From a checkpoint of a small mixture-of-experts model trained on Wikipedia.
Size: 11 layers, width 160, vocabulary 13156, 30.3M parameters.
Experts: 64 SwiGLU neurons an expert, 3 picks a token.
Training: 411M tokens, 6270 steps.
Below are experts of layer 4 (counted from 0) of a mixture-of-experts language model. Rows are named router (the router's row for the expert), gate (a neuron's input weights, with its number), up (a neuron's input weights, with its number), down (a neuron's output weights, with its number) and show model dimensions 0-31. Each number is 500 + 40 x the weight over its row's rms, rounded and kept within 0 to 999. Numbers have three digits each.
After each expert's rows: a language model's description of what the expert responds to; "gets" lists some tokens that make up at least twice as much of what it gets as of all text. This comes from a sample of Wikipedia text that the model never trained on. Tokens count by the router's weight.

# expert 9
router:547515493487545529496517482588525553523457532530476498483432492474501539446505401474476443552470
gate0:540490493415530529472457543491579473531484641549512449439515550550548537420484512540440500469490
up0:537490496444493536488484490464482490475463578482503557489502495539553479497515452566485463471582
down0:480523501514427464467463476394453461497533520559474463523546552547460477513499586482565498486514
gate1:470505514511598507499407494520471506492511525426493474478513452451531474534555500497439403498405
up1:442560512488487529496452437469557459501520508481498467528487487526513534496445488463454482455480
down1:465480419475437496574544528460561500510502460536530489518519473532521490524409433468529548548521
What it handles: Digits in data tables. Single digits after the first digit of numbers in tables, scores, percentages, times and vote swings, plus minus and plus signs.
gets: "3", "4", "5", "6", "7", "8"

# expert 29
router:583473491487486617483560478599560489493462556541502533460415468485501543453484455502496481480522
gate0:499490492465535539585489507494475551508524482558559539484512510491445507538449537492458466530527
up0:454491460503387520519499421490548496477525502465430468475523476540499513511434538449492514549450
down0:405444529509473498512451467546506601455516592461494490476518493417510499485496545564529551440528
gate1:510504549506480494490446531484403502582555490479450470518459453492492511472482503466457516522485
up1:437510446517563530431465537434492553468579512510473511503475542551521526477501539448529521510455
down1:380452457463468492482454485482464485487510485459516494520456496519543549504551451432493473565495
What it handles: Leading digits, plural endings. Leading digits of numbers in tables and election results, such as 2 in 25 or 2002, plus plural endings like -als, -s, -ics.
gets: "2", "1", "s", "|", "ers", "rics"

# expert 35
router:479493483550521573540463508613528500522436465514451517498472479487464494432509536466514455467541
gate0:476533510522551472536539473546490557527461480606489531564501528522548539452503559549483543460487
up0:472526462508537547512450551494496489599438517536444472497576442496524610478474535528514482486541
down0:502515552499528470456493526511494526539431532470527425541457554487499479412494572486449472389474
gate1:486485409504492511523476518426556513486522459519472464433496495478496558514566489510478498530486
up1:414488479505544448494469495479459557495512495550488515481526544422533477439522539534500513505552
down1:503482506524457538438579516560514474444499481525472448500508449529508548522477530536553502534534
What it handles: Periods. Full stops of every kind: sentence-final periods, decimal points in table numbers, and abbreviation dots such as a.k.a., Pct., def.
gets: ".", ").", " .", "\".", ".\"", "%."

# expert 42
router:569487510491521596508516471591554488504495536573479509473402523483475554433493484515470473516513
gate0:516438488559447538520475438523463547523428443553511585496519522398490488513511536503523503515480
up0:396321535486560526537500531534561467495468495505551508478536562467599466487398453463508501471483
down0:521498494569439516454455482461460524540534503486493465495495473468459475407552525475489488439493
gate1:440516523479370527449423495483459515549490549469509484498452562509501496415458501512506443485429
up1:473552482516529452497585478574456525528530459481509547555506467464542516506591527469611492490449
down1:509511489509480546462500444503463498443442420481512529472455553493534551517555512519430460544455
What it handles: Word-initial fragments, oddments. First pieces of words split by tokenization and odd short tokens, such as down-stairs, doll-ars, new-comer, prom, X in numbered event names.
gets: " out", " X", " am", " ", " had", " new"

# expert 55
router:558498501504497580503542495591541511491454537556484514488413478465483551453518428488500452500535
gate0:529541465523472488446406471502477522520414500490516499489458495484557543468492507479516534508468
up0:501459468510472543465529566484498504413517523468487543516521446549505441528491480488428541487552
down0:495475483508504510508437565469554438515392540544509451430490469516492504472427440519412492488417
gate1:500451500456459497556489581525512492540495517529474477457435503436518515515475557480430485520524
up1:489502540515563516476490463501456468512520436474507507572566463474534541461498476525501449503520
down1:475486509455526550502466471478494479480486494544520568591489560484481461469481534486506485473553
What it handles: Line breaks, parentheses, dates. Line breaks, opening parentheses and month names, plus digits after age or Op., as in age 65, Op. 59.
gets: "\n", " (", " ", " It", " was", "\""

# expert 27
router:537537517447526548490565486628479550531463555492492543561529421544535531494557449524445480542531
gate0:527502551554485536438494507483531461447492461532523454455518560442518409549530544519563533496488
up0:501439450435558543458450536463474519521510408481533527536506467542502498497538548499510467434527
down0:594469511486549508500594470460531516499477479435492573523556492530533434469408476503436467487540
gate1:445468489456527510535534490526548461468504515542525542476498537450464468488521523437463475437472
up1:470576381483585525437455460521492526516541589479522461465464465579486507474519485515515452453515
down1:568457465561500567507515567480487473509503537482480466520484448478555526518504488477519500557488
What it handles: Copulas and article a. Forms of be and have and the article after them, such as was, is, were, has, and "a" in "was a".
gets: " a", " was", " is", " were", " are", " be"

# expert 7
router:548479500514494554443534509555512536562482562518491538516526461451516462428507527544449520507571
gate0:506458536475518532476469575562539516526594461477497501461457559472532456416460505479506467498514
up0:521514525542460496503494495467475484566516501431533553407547449516531486473522421435440449526534
down0:510517464425572482552423527501436499513491573564545509552518576431513514519453468486462491448512
gate1:457489489493550553439522439482548487431482572494483570498535477532483468491459435460438542479510
up1:544483545511495546533451490506494471517502452460468535400535511507504424510445479567573435505522
down1:525485525533518448510531486479547506469507523504499492484466548530567496494465503476485470428402
What it handles: Place names, -k endings. Country, state and city names such as India, Mexico, Kansas, and name-final pieces like -k or -burg in South Asian and other foreign names.
gets: "k", "ak", " York", " States", " London", "an"

# expert 24
router:543496495479510583497542450579564489489436525540489544493399488514506532462534481483460474527549
gate0:524556524503500429423510476567591476532523572473457519486424476464512529483493469499479515492506
up0:492542540488460503531468465513510503566457566505471480487514464447468535499541491519540508552528
down0:518490497513513504564572567526499503451505528470404504492464487525475510473461525449551555497506
gate1:535531506536543458491509465499556527421525523535418527602556518522410487477527581545474488433468
up1:478535539485474465514459555426528382443455554479465491522421482441513477509484462593473442511451
down1:467488508470489522522473592461454535477470565475526433488480470546449452527431465526515508508442
What it handles: Research and album credits. Section and credit words in album personnel, references and research prose, such as vocals, Studies, research, Notes, Label, plus closing punctuation.
gets: " —", ")", ":", " %", ".", " research"

# expert 41
router:586503504498502521452500470516509512539515477531472542510468466397504491386514543464463480539483
gate0:467517484567489540434521421512546486596517487445483537527442444420504468442459558498465537502432
up0:567515558450470593496499510504462467466445468521499561479492509525522561528485398535559472519500
down0:404441456549466508492499501448574437521473491501460533476463413454491456467501464459508557479469
gate1:485530418487484559427525428505494484573515562467494466493515547500497520479507477444456521484465
up1:502481572481541499525532503455438474502399467465436476572478461451523446450439458481514512431459
down1:489524571464544485552511602509498493428466540499499465477445513510472451474499457563488437488533
What it handles: Name-final vowel syllables. Final vowel pieces of South Asian, Greek, Slavic or Japanese personal and team names, such as Sidharth-a, Enos-i, Vlasin-ova, Fun-ai.
gets: "i", "o", "a", "u", "an", "e"

# expert 56
router:532556492521504511534538504555445459519476499541505487523469520447445523438459474519418428574525
gate0:491495481455563508545441564558420446465448596549526500508493529431444443454502542518511412506518
up0:501540527399516483566473503413463446488449518489542437542495568510507440505509503491515518508518
down0:515527468552470557511451516469473502465530512400507478475549552492498549441422461483491482532469
gate1:592500501455547498519529540505537508542576525509442500443438520502532457532485482462450450456548
up1:431442519494530553567489512549511513487443422498561550573514445523426477496487519562499522493478
down1:547496450489487529512489527522484554515458523485504621503448501444549416485521437475552470498499
What it handles: Past participles and -ed. Past tense verbs and participles, and -ed/-ing endings, usually after was or were, such as released, called, located, grilled.
gets: "ed", "ing", " made", "ated", " won", " called"

# expert 63
router:510510514458477534461563467569572510489444557556521494459436467490447525458475534490527443452511
gate0:540513486551568506511543487493500557469488504504502516542461531472482514495468489561518543531526
up0:474474529459518475528502531475459518473488479535529608565466537436547540434455488478543528506487
down0:524491497451504559511505541435484497586473544455506502474512476476501498545535563538529449484551
gate1:490497410529500528512566562490542489486514488541530457496523498509490472467463541433521561537499
up1:543466417444478499558513528518564493480515550512564492503515542543505491501486531440529573456531
down1:423556507577475502420521457453491566481517513518543503542590555498517534539502527533421481420600
What it handles: Closing brackets and quotes. Closing parentheses, quotation marks and brackets, often after numbers or units, such as (1.88 m), (ortholog), "Copa Cablevision".
gets: ")", "\"", "),", ").", ");", "\","

# expert 52
router:530468490486526587479521513598537493505461530506474507500395449512463558435496439458466423528461
gate0:461530524564482449564560511499547425513396481494450552448464501558560559483511555527453434493514
up0:484511480408489537428505449546531527481529435502549553502520384525491476509519549555482573530587
down0:497493482470494525447521511485468574527550578468485497477587498501512521421507436473555563484505
gate1:514497546448487485571446460537456464498467433535534517534533526428456481442537483521537515515592
up1:530539513524493538429520485571566506529483562487508484440484483548551541503460416537529493522484
down1:539472512477537502456523539565467532507529447482479482494507470528570564537486485505496452558528
What it handles: Digits in numbers. Individual digits in tables, scores, times and years, like 19'8'0 or 4:'4'6, plus currency signs and some first names.
gets: "2", "9", "8", "5", " ", "3"

# expert 34
router:568481508478514586481536501605556512503456545545493543470422498469495537446514451484470497451502
gate0:494501550541492533506527507513439526471471512446430519510545445506508482512454537494442520483458
up0:514492532494433501508503497498573459483493531564486531496485477519505523552502465530496514539529
down0:489510525461484481465547480496568497530432461485516541515446458528440567516499438452412427569548
gate1:481520548511552519495544471501456509540416486480466488539477486496505500478479470404472505482547
up1:522553486543430451473536447470475536511532604523512456508472535449448526501492507506402463517430
down1:531433471467519459548471528506530490528477506488525534472526594476485508422502498555499446505537
What it handles: Articles and election tables. Function words like the, a, her starting a noun phrase, the Votes header in election result tables, and leading digits of years.
gets: " the", "1", " ", " a", " and", " Votes"

# expert 21
router:549478521487532580474537486581563497497453543528489505502396483498446537464528503511483464513488
gate0:461509502524481460453537441510404436513517446515459531507537477476474490499503445505497513490518
up0:541479481420495561503509498489432572512557525535473461540498473589426482434493529541460450516498
down0:445494507477470519444521455490487568442517466448430416559527439406494514562544507522540509487551
gate1:478495488452553511499507514553499520412536542494474480429522467447520490494544494467483545523553
up1:452528553560513492490473389467477486528468536417456495509501497556415451527474507509489445532446
down1:514456453458561599536524464488496515514537451458490556486462456465541500488510524415422487565473
What it handles: LaTeX math and articles. LaTeX markup pieces in formulas like \left, ^, }\, plus sentence-initial or post-clause "the", dollar signs and punctuation inside tables.
gets: " the", " The", "+", " $", " −", "The"

# expert 36
router:489512502497524509463522443528437525523518505549527532473474486523470522449465474506419436450480
gate0:502524491502462467418560528551489505470490491484572547548545537585496499415531475449501500444518
up0:508533556515534561503597452550531495535469501504430477497493480533411488514466612514476440565498
down0:496487476545540530493556452468528522507550464487500538479475538520488475533530504487480467504467
gate1:495449462544554483552473479551532497495512446581502555500461524524503489507503509494532441489425
up1:500482462419390499448515497515571473459532527502501527438477509499498528539477522492493490501490
down1:503505481548539449545528461488534478549516521544431498507510536530497474503538542486476487400532
What it handles: Prepositions after verbs. Prepositions following a verb or participle in narrative prose, mostly for, to, by, with, under, after, as in served for, incorporated under.
gets: " for", " to", " by", " with", " of", " after"

# expert 28
router:571515522485509580494516453582556505476469556540466531485411473493460538458484433504475437503518
gate0:541497460460509560568492517548477473519464497529561492570509503568495499508487437518535457462531
up0:562414520496570421434491489449490536483509487485514509414562422451476504512446530503467478556482
down0:477487476471533415451509549523504510446496503473462543584467574472542519556481410510494542529445
gate1:491548517482498464551474513475476524504499433436500507541413449453496493497495508417433454520526
up1:523537559591498580529514505498530510484521576573460510467478549521461525518500504514502472518498
down1:489524499438513511480501560533527505540549526496498502465563553502540504551505477510518504557514
What it handles: Name ends, sentence ends. Surnames completing a full name, like Moore or Callahan, closing years in birth and death dates, and sentence-final periods in biographies and plot summaries.
gets: ".", "6", "7", "2", "4", " ="

# expert 20
router:459484438486547584469507551568559555519477547557406471513478510476509534499551511450462484483507
gate0:462459480538491508554506540564523479481512523481543455472503512505574515486488555430521507491550
up0:473476581450464476581474501477515515567519566472521494490540501474517505352436476540477461560536
down0:452524481495503488507490532468462435454538491538471489520435446529457560463449529497601507487510
gate1:477523446501532548456475484553491512517464525567463540456544523451522525540466448424457464471507
up1:447556451475493509523494519448543519475424477509474478449512513439481502529447520452401532520539
down1:432470508460475569517460463534512491534466506550489536509488475531562591639477540457516510479562
What it handles: Table row starts, quantifiers. The pipe that opens a new table row after a line break, plus quantity words like most, more, other, many, some, much.
gets: "|", " most", " more", " other", " some", " much"

# expert 22
router:535555466539525535535508498614457489546472549547447518496435415464478541482525501514509427471453
gate0:465560490558522455516455489534467494495464493451533482539525474519569547534552517493521429436465
up0:548525442488444449493473490529483466393454498555474443529515491496474571491548491539561524501542
down0:480521491441513472463489514562511417522524537504526474457550522575514470512532444456540549559584
gate1:487501525463445512512536496582412503494474410520430502447510391485484486408556547552443516474515
up1:559582534502520511516493475484482524498534391458505519546544446561506440536452479492535471385480
down1:432558521516546527435489521450486544507501517513495568544601499518450542506428474493470476474488
What it handles: Coordinates and measurements. Digits, degree, minute and second marks, hemisphere letters and garbled separators in geographic coordinates, plus unit words such as mi, km, sq ft.
gets: "N", "°", "′", "5", "″", "3"

# expert 51
router:502461481495488572516564482528508549530510515504539553490478492453456527457437464510518479514478
gate0:494478440487492473526491491452592515481456561457523539558486370510467477468449450455572535490428
up0:523462424474460490520481389474479550470458544548569482404519466585430476428497466486524522521516
down0:477483529420623458480412528530520551478550515547486486480518509463463461503467473471467582551556
gate1:498522478545504490521492492552476486491441530547486542452511545485530494472557410543555484507486
up1:541473525556475460481532412514450488397517516553562462546411476475473541516496496448442531529451
down1:488483509558503502501480439483502442436503504529395496541524570448484529455451489521489493524474
What it handles: Year digits. Digits inside four-digit years, especially the second and third digit, in birth–death dates, lists and biographies, such as 1909, 1824.
gets: "9", "1", "0", "8", "2", "7"

# expert 59
router:562479466465555512486576486625523556513427483547441542459492503510474487451565482522395453491510
gate0:487519544549454554497517487501503479570471542503624506466431470468533570473535471524465492593524
up0:489518487519506546535505498536484460537473513493539422467490497542553516430506472510484488519492
down0:510473531512536533421536465516515520525514434554509571473513509503525440519509492512492477544485
gate1:552403453592438494516470478557520512501509463469507501537493511521546456424509485502502521572460
up1:521570486420481536507479457529542469498484578437482456463462540527488542548583519517458577499545
down1:481512570455482498493444550490493520423547473548437432477458519532488472497409488447470513477519
What it handles: Definite article. The word the, and possessives his, its, their, after prepositions like of, in, to, before nouns or first, same.
gets: " the", " The", "The", " his", " its", " their"

# expert 30
router:501507549480551526511525505514489528472506523559464626499464524505465519445453567482501463512521
gate0:504495565448525577508498482456519465509516508529428568488439533557447495525512546500434497479546
up0:493613420436489471506485477547443523527525580506465449418457401575561420521500461490527456516512
down0:559523521574459495459504550583550483534531501532450476491506509479548473488511496533502478478476
gate1:497544481441551462486514517496579507529465510535482593508501472506492530453453551445539476493425
up1:500528475480482522487462459497537485464503514492506571461529475491464548522433522493508517593558
down1:507477416535549491473446407479527489490551528504468514427494467457475520500483534477529487421506
What it handles: Inner word syllables. Short inner syllables of technical, scientific or foreign words after a first letter, such as vit-il-igo, paras-it-ica, ac-et-ylcholine, alg-ebra.
gets: "al", "it", "ol", "im", "ul", "os"

# expert 44
router:528494525498533627510504375563511511523477524473485531521456448481473476430462477447476469394480
gate0:435537512478487519448463443503461485478452506516443554514484478480467535525444490459445491501477
up0:535472391503531489453493519453504522579553553465516546476515448524499507480499509501490576570509
down0:522434445416493492571468544443548492496474464469497534487483459522479437574490535504536564518530
gate1:544560461541534554464438502553476530462507464495442512461433446494549509485486489433495417470477
up1:471428566485499447534537472445554477523498462465518502479477608536496458474501464519460559562539
down1:450488445528514417513495552515472527510466493509550535544538597509521466463529526534465472555500
What it handles: Capital initial letters. Single capital letters opening a name, abbreviation or code, often after pipes, colons or commas, like E in EDINBURG, AHL, WSM, Nguyễn.
gets: " H", " S", " E", " D", "E", " W"

# expert 38
router:461503495546451547432543504571515570532484467560500510548462585402452470515474460527487510498496
gate0:499552524537554512530464503482522592517512542459491503527474462543402483429519480490474412471442
up0:459535544528474425534513528535553575485497559449591469576513496443474534501540484476507489496513
down0:541463444418511496467531505469534523458477466424473454590484482462529465475541501499503509476476
gate1:496518583476574499530528529476515480605445434597496561494516516459477521508417495544540498443495
up1:482497558513498521616448483462572477465542586480498479558512520547430496504531473543513505422355
down1:540458427490494502479516508493453490598542456591480497444488440500552550531530514525476500555515
What it handles: Numbers and quantifiers. Number words and determiners before nouns, such as two, three, all, several, some, each, certain, plus Nine in names.
gets: " two", " all", " three", " other", " one", " four"

# expert 10
router:575488538481529606484535444581541511484459564540475536491405487469446537417513492513488461517497
gate0:460538467412561522454566441462449538511441493563467529515468474475512496567489558475476495557500
up0:420519576502555522551469564488537470557451487476480569467576475526576549516403475527512534465465
down0:450501499481520480548491505489481534483484548473534475557484431456461491442449447462563479503455
gate1:443553470454492462462505537507486542513493402499509484503527474449489497478509548500441453471420
up1:492494489521476476496447522484451562537494457514505468364454524513525505498566477428479511478506
down1:497489559474553441499549534470524512511474478515518505487500532469553498579525445498566531438498
What it handles: Mixed, table separators. Table separator rows, spaces and newlines, plus some word starts like based, Nev(ille), transl, educ; no clear single theme.
gets: " ", " (", "\n", " in", " based", "|---|---|---|---"

# expert 49
router:559446529494507617488512465616526517462475564533462516485401464470487543451507475493490448506486
gate0:515459526477569480483449502585517511528510516423505569468534506557507473447512477497495455468478
up0:526399445514511505522469489461459483452502446465492449474512468455495456510523585411521506504482
down0:494509503537513472527497481558570539504549569572474433535499525484420504488471462621479488499520
gate1:514533494457453527509529471600520517538478492547593495462491553481497494485511545479465435462568
up1:485477478560499490463508497462439479471540423509477486470472452394565485458490545536534480514503
down1:514432564517433514508558502522460524489491449490506550522465465561443473539431466536505515514447
What it handles: Totals and counted quantities. Nouns and words for quantities in census, election and sports text: total area, total population, weeks, households, percentage digits.
gets: " ", "1", " M", " People", " total", " sum"

# expert 40
router:584481509441516590443519484612600512489468585476523528539464485480509558483501421474471474568489
gate0:503471465530559525444556398497454512523494491548541520525423382489529501450448549512511552517544
up0:515441485567418549486570478482541543432460496517485524510482499461531467463592488487481525565509
down0:483537529443555515483579459468542428476433516444539475483488459528428495507513511520511607532494
gate1:552474491516528475467562494514470466550535436503429566472452537485510536509508583483450473500589
up1:459476477524525564494497416506440463467535486523520482513465549482499539491426523586491451500573
down1:517540476433502551453546508455527512489506432542524558530517554531547496519501492508605530488490
What it handles: Adverbs and auxiliaries. Adverbs and auxiliary verbs in narrative or biographical prose, such as later, also, was, notably, possibly, and -ly endings like markedly.
gets: " ", " also", " was", "ly", " later", " then"

# expert 54
router:494550492484528534504534424562479498455460466589477571454401436430536410473508483482473458525517
gate0:475494501490504502396499496508525510534569508537528501525495537499538430486491531510595466517514
up0:538547480513456522451501397504549488509505498546466520536563521478537558496540539514462488553611
down0:505524561572513468555507414530479474580518469464574501521534516503507497499449481522518450454521
gate1:467483499482502492532490469534435533457538473568460437473428484513502495455418508522463479527497
up1:553542456530507538577475505509548485461514471445423555538531442507507497443529478452470578526536
down1:425479542562475504546481439404486501501388502505507466498485498530561539470497508544494545510439
What it handles: Measurement units. Unit abbreviations and slashes after numbers, such as m, km, ft, kg, mins, and decimal digits in climate and statistics tables.
gets: " m", " /", "m", " km", "′", " ft"

# expert 60
router:518542507554528553484495464522517475553410508591458526507505449425488479462471482508508474488461
gate0:487468533536532553472493516553485499486484510528563491551411526472496513558524451486491510487447
up0:454418455494474483434561485514508523504446471490488504447543500510488405484467560465459507464569
down0:432462496430440540493515538553521520468523501493558526480436496473519489524558464502451522504503
gate1:501519487514514550498461464486440452550457412554479480490510451473549512523524469537493446506480
up1:505479469603503497483487546530478471532512475510447466474482451522489530497423502529474457508488
down1:488467499524484434555546438508493568429514438515531502476488543445532523510531477509485423521551
What it handles: Month names. Month names in dates, especially after numbers or in and on, as in May 1975, On March 28, 1 June 2013.
gets: " May", " March", " October", " January", " September", " August"

# expert 61
router:584480503501514602498516435602554525508467534527484496497399480445477548456525465487479464484504
gate0:443549533594542580465458492499439514530505548497575514525537452574459413395426579526518465465473
up0:483438513548540432566482442554557418456541559596525535477525569506517464490521508502542531433467
down0:513572490447473441545400482589486515508544515495501526515498550453510477524531511530505543509502
gate1:465464565550551533528536426514516520489479532468458466487505530504464415515482521515439499470505
up1:449445475518563510447490494460519531534537541529501494495453549465508476508521495463484486544409
down1:509464459500487467478514473539557500513540530502493521479509487438501571495476521574461579486516
What it handles: Spaces before numbers. Lone spaces before numbers in tables and dates, and endings of title words such as Re-venge and Rank-ings in championship and ranking lists.
gets: " ", "1", " (", ",", " and", " B"

# expert 14
router:552458502494499596524484493544560477503423489579482471505395480540482486424563461469455501496505
gate0:469556486484544417511522515520493473484488464547484503492532485487479532555568513502445516477468
up0:486494477466505504495472473520542473542452538473471498449539509518550545482468499553509516509471
down0:537486462533430509507527449481531535523446517492533539418519473486512505457545413527516442450423
gate1:471467448450426532601522496513526540496422474523490580441437455518527514482505421540408508474473
up1:497490510474555488471579478535529477503448510520509551520530518484481497502428501512459485489454
down1:463531464467530469489479488487569479494465537529463555428495540546480484547483420517539419552538
What it handles: Table cells and name pieces. Table cell separators, dashes and commas in lists and tables, plus country codes like USA, GBR, and pieces inside proper names like Var-il-hes.
gets: " |", "-", ",", ";", " -", ":"

# expert 25
router:542477532458519496523470522517478492522481514501519606505453507524486498500510522495467468421488
gate0:595477504550492476433566478513473557549525544460464543541465469500528549473472521513495501455517
up0:468463507467491466576491566518467571484493515452512459455500556488476527526504477551419465439490
down0:572486467481496479587527509502420484499488532445568517495478471462520527440538553470500441501504
gate1:454464465501582504448546576483492432513492478465535559486491491525547441491619508482498478480545
up1:569437423461440526432458535519556423478585545435446454554490533434521488535545487458440458491436
down1:429435543504581492499514411497499497482569484505531539512505542525556439480541425481456465485518
What it handles: Name-internal l/e syllables. Middle or final pieces like -el, -le, -er, -ol inside proper names and words (Grend-el, Full-er-ton, Sch-ol-astic), plus Los before Angeles.
gets: "el", "le", "er", "l", "ol", "al"

# expert 32
router:505512460529471548498448480551523527523486546500458583556511530476476466392575511527447487494526
gate0:503503558487630453560454485573495515477514564525406478499432520464541578437486510466512494526517
up0:516460512521582422565475475465513511476483520487396506531417485501530582539483487503492493495469
down0:487456490549444484485544499508478568444513553471498483427579453435496557590514500443513499440507
gate1:490510485432502428474460471468501446486441522433515513464572572545490553445480542495495445530549
up1:484540491414471474498467511489599518460535453480551502410439504409525528503530482492542467509467
down1:514553477517507497479502467402581540517489501446503557529508542543490495531504568523503481536470
What it handles: Dashes in numeric ranges. En dashes and hyphens between numbers in scores, records and year spans, like 6–2, 14–35, 2021–22, 1986–2002.
gets: "–", "-", " ", "/", " see", " Score"

# expert 12
router:530470507489506574457550465594556515491503567546506531465393465486477518464498482508475449506514
gate0:498454462482577525437529533547529497534499506525499489474535454468557568496564547504485445470477
up0:498465533544490480492521507461520435485585465614474490538512489518468467480528474474512482427483
down0:465469500538433465520460480449508465461504550495475472503561489456566581544547553464521505538537
gate1:469519568448536522420464470488579452490457468481483550467481398519578520539486457533512469485485
up1:538458486494532451538528525460460557554559493488531517431498441502525568528491492546530506513428
down1:448531546555491438461511415477512523500499492455496557477522530525456549557488491519586532411481
What it handles: Digits in tables. Single digits within numbers in tables, scores, dates and decimals, like U21, 59.9, 1975; also some adjectives such as Latin, medieval.
gets: "5", "2", "3", "1", "9", "4"

# expert 19
router:542500513499527573509522471574526517497475555518460508489424504467468560439533437460463495486494
gate0:454411493520479497464483497555455551513538469440497568453474490445519484448506489415419520513502
up0:533481474507551569456575546495494440483477484503454455488551524534517569418517522472490590457459
down0:415479485446480509551569518440533421584489523522504518490478447499481497523432524510482560572529
gate1:580520506494505527523542550521398456491498494516532456538458463496528447488523527432454507501483
up1:500546425482503539570511495492490498549499485499519496551564449475478527493506475531464517460524
down1:450557511454566481430534517470485548439487439512521511493475467473492606550551566488503428454498
What it handles: Line ends, decimals, sentence words. Line breaks ending table rows, decimal points and digits in vote and statistics tables, and scattered words like king, served, hired, print.
gets: ".", "\n", " that", "–", "==", " make"

# expert 48
router:576489529467497601476508475549544506479447551528500515493419510487478534447512476502440479497447
gate0:513516556484454494405543451549509528536526534463477502485506520504529422545478498434518526538561
up0:524478553463532519505530456480433458503498490505480508528518427520502443464535587543466503462477
down0:465452581547447489506521525509549568588431460466533499509523447541496538592457505451477516501485
gate1:521519483557470455584519458471462464527496580503495517521499488454455494567508518486531522533488
up1:466502482484418480544538484465554494400456579509449506516480445559489503501559567520469500522520
down1:468476509533512512499512471425453447542501463474519465536512489519426506519497498454530448543557
What it handles: Taxonomy names, location prepositions. Endings of genus and clade names in taxoboxes like Magnoliids, Bumetopia, plus in and of after places or groups, and table pipes.
gets: " in", " for", " re", " b", " |", "ia"

# expert 31
router:526502494454414510530537499522519557540451542550533577485495472465468471504455509531530490516522
gate0:404502525508448619514481468562431568539535531450488558493469410571552437500522486507482538500547
up0:523477428478531479563497480516439504481532504509512507409539443458540473473546477439420452509558
down0:501505468583549491507473476514524486487458567567509507568569568544500507527496565480609558543507
gate1:556489519431441472498561532483497554550464451522502526466531448460505390499549484481531501563488
up1:558503476447532509501433550451477557512502504412516539473484508471504518478489495537454504562565
down1:498486489484465480511583521464402472595458534486488415496472403513416478448431473590525509469560
What it handles: Word-initial prefixes. Opening prefix pieces such as Post-, pre-, inter-, sub-, Pro-, and Al- starting compound words, hyphenated names and section headings.
gets: "'", " Al", "ac", " al", " pre", " Pro"

# expert 50
router:505518505461530560470491475566577437547518552480473544446479485502530493442444454543452469512506
gate0:487499531539500507487491535524525520548474460530501478480451567415565520497447489464516426481454
up0:485523616571465498478450506502450501486535523526458531563493536496569483480464526559467506575466
down0:491446521527537439459521577548522492537496502516467446494423536560571563507461406485506471437536
gate1:484492527492521547480552546477488520533511523450506491559499547479481497466566513528472442524520
up1:493417521484521478470469524495433535460489456458496519518498558475472490444442541459454527554431
down1:454420544523468482488476532515472517493518513547502509481487541513460489468546496467437469559494
What it handles: Consonant pieces inside words. Single lowercase consonant pieces such as g, h, c, v in the middle of foreign or compound words, like Dasgupta, Wolfgang, handguns.
gets: "g", "h", "c", "t", "n", "v"

# expert 17
router:590492465430527566389519501592532515526477488556540502511483417494519507513512458501496498530442
gate0:474449498540510483469470469512483457538482595488441446484489447564469491470510521461530467461532
up0:495470500524515563518469457537434486586492549515442498511487476470545536546488475503551498551514
down0:501541495564535482559453483524464442530477455573463537568454490511475435533559519490482534459477
gate1:498463528547453512561567500562469450545511560532511511445550451483489462504530482498575575486499
up1:463515467460529427544526491462495507604483468549514500486517482429412545559439609525513521491518
down1:502504514528536496527472447456477453479491506527452481503474518496457563492488479450476456532522
What it handles: Ordinals and adverbs. Ordinals and sequence adverbs after the, a or his, such as first, second, final, later, only, well, often before round or place.
gets: " first", "th", " second", " only", " new", " well"

# expert 37
router:546492510483517581479537460574566536461486532526477529449428460481470556463498430531454445530520
gate0:580504464516475510439498468538478558520500479531448501434417485559455516493514552504521503512485
up0:477505543464498518438479524556551529569564525558527542498496501433495431520500525512479423551485
down0:480525473488537439544516502513520489472546542491507489555500479486482433432452477454499495500528
gate1:474455479404536515480483526570528511506538518523469485451500488493545520522550532522519427531498
up1:487489507383478497538518577489527554498459486559484478457441524445482503463461528508463506487538
down1:463577445540431542558645564489514453499424496422476515524522451466438477504563489533468530488457
What it handles: Roman numerals, table digits. Roman numerals II, III, IV in part and track lists, and single digits inside scores, times and decimals in sports and results tables.
gets: "3", "4", "6", "7", "5", "2"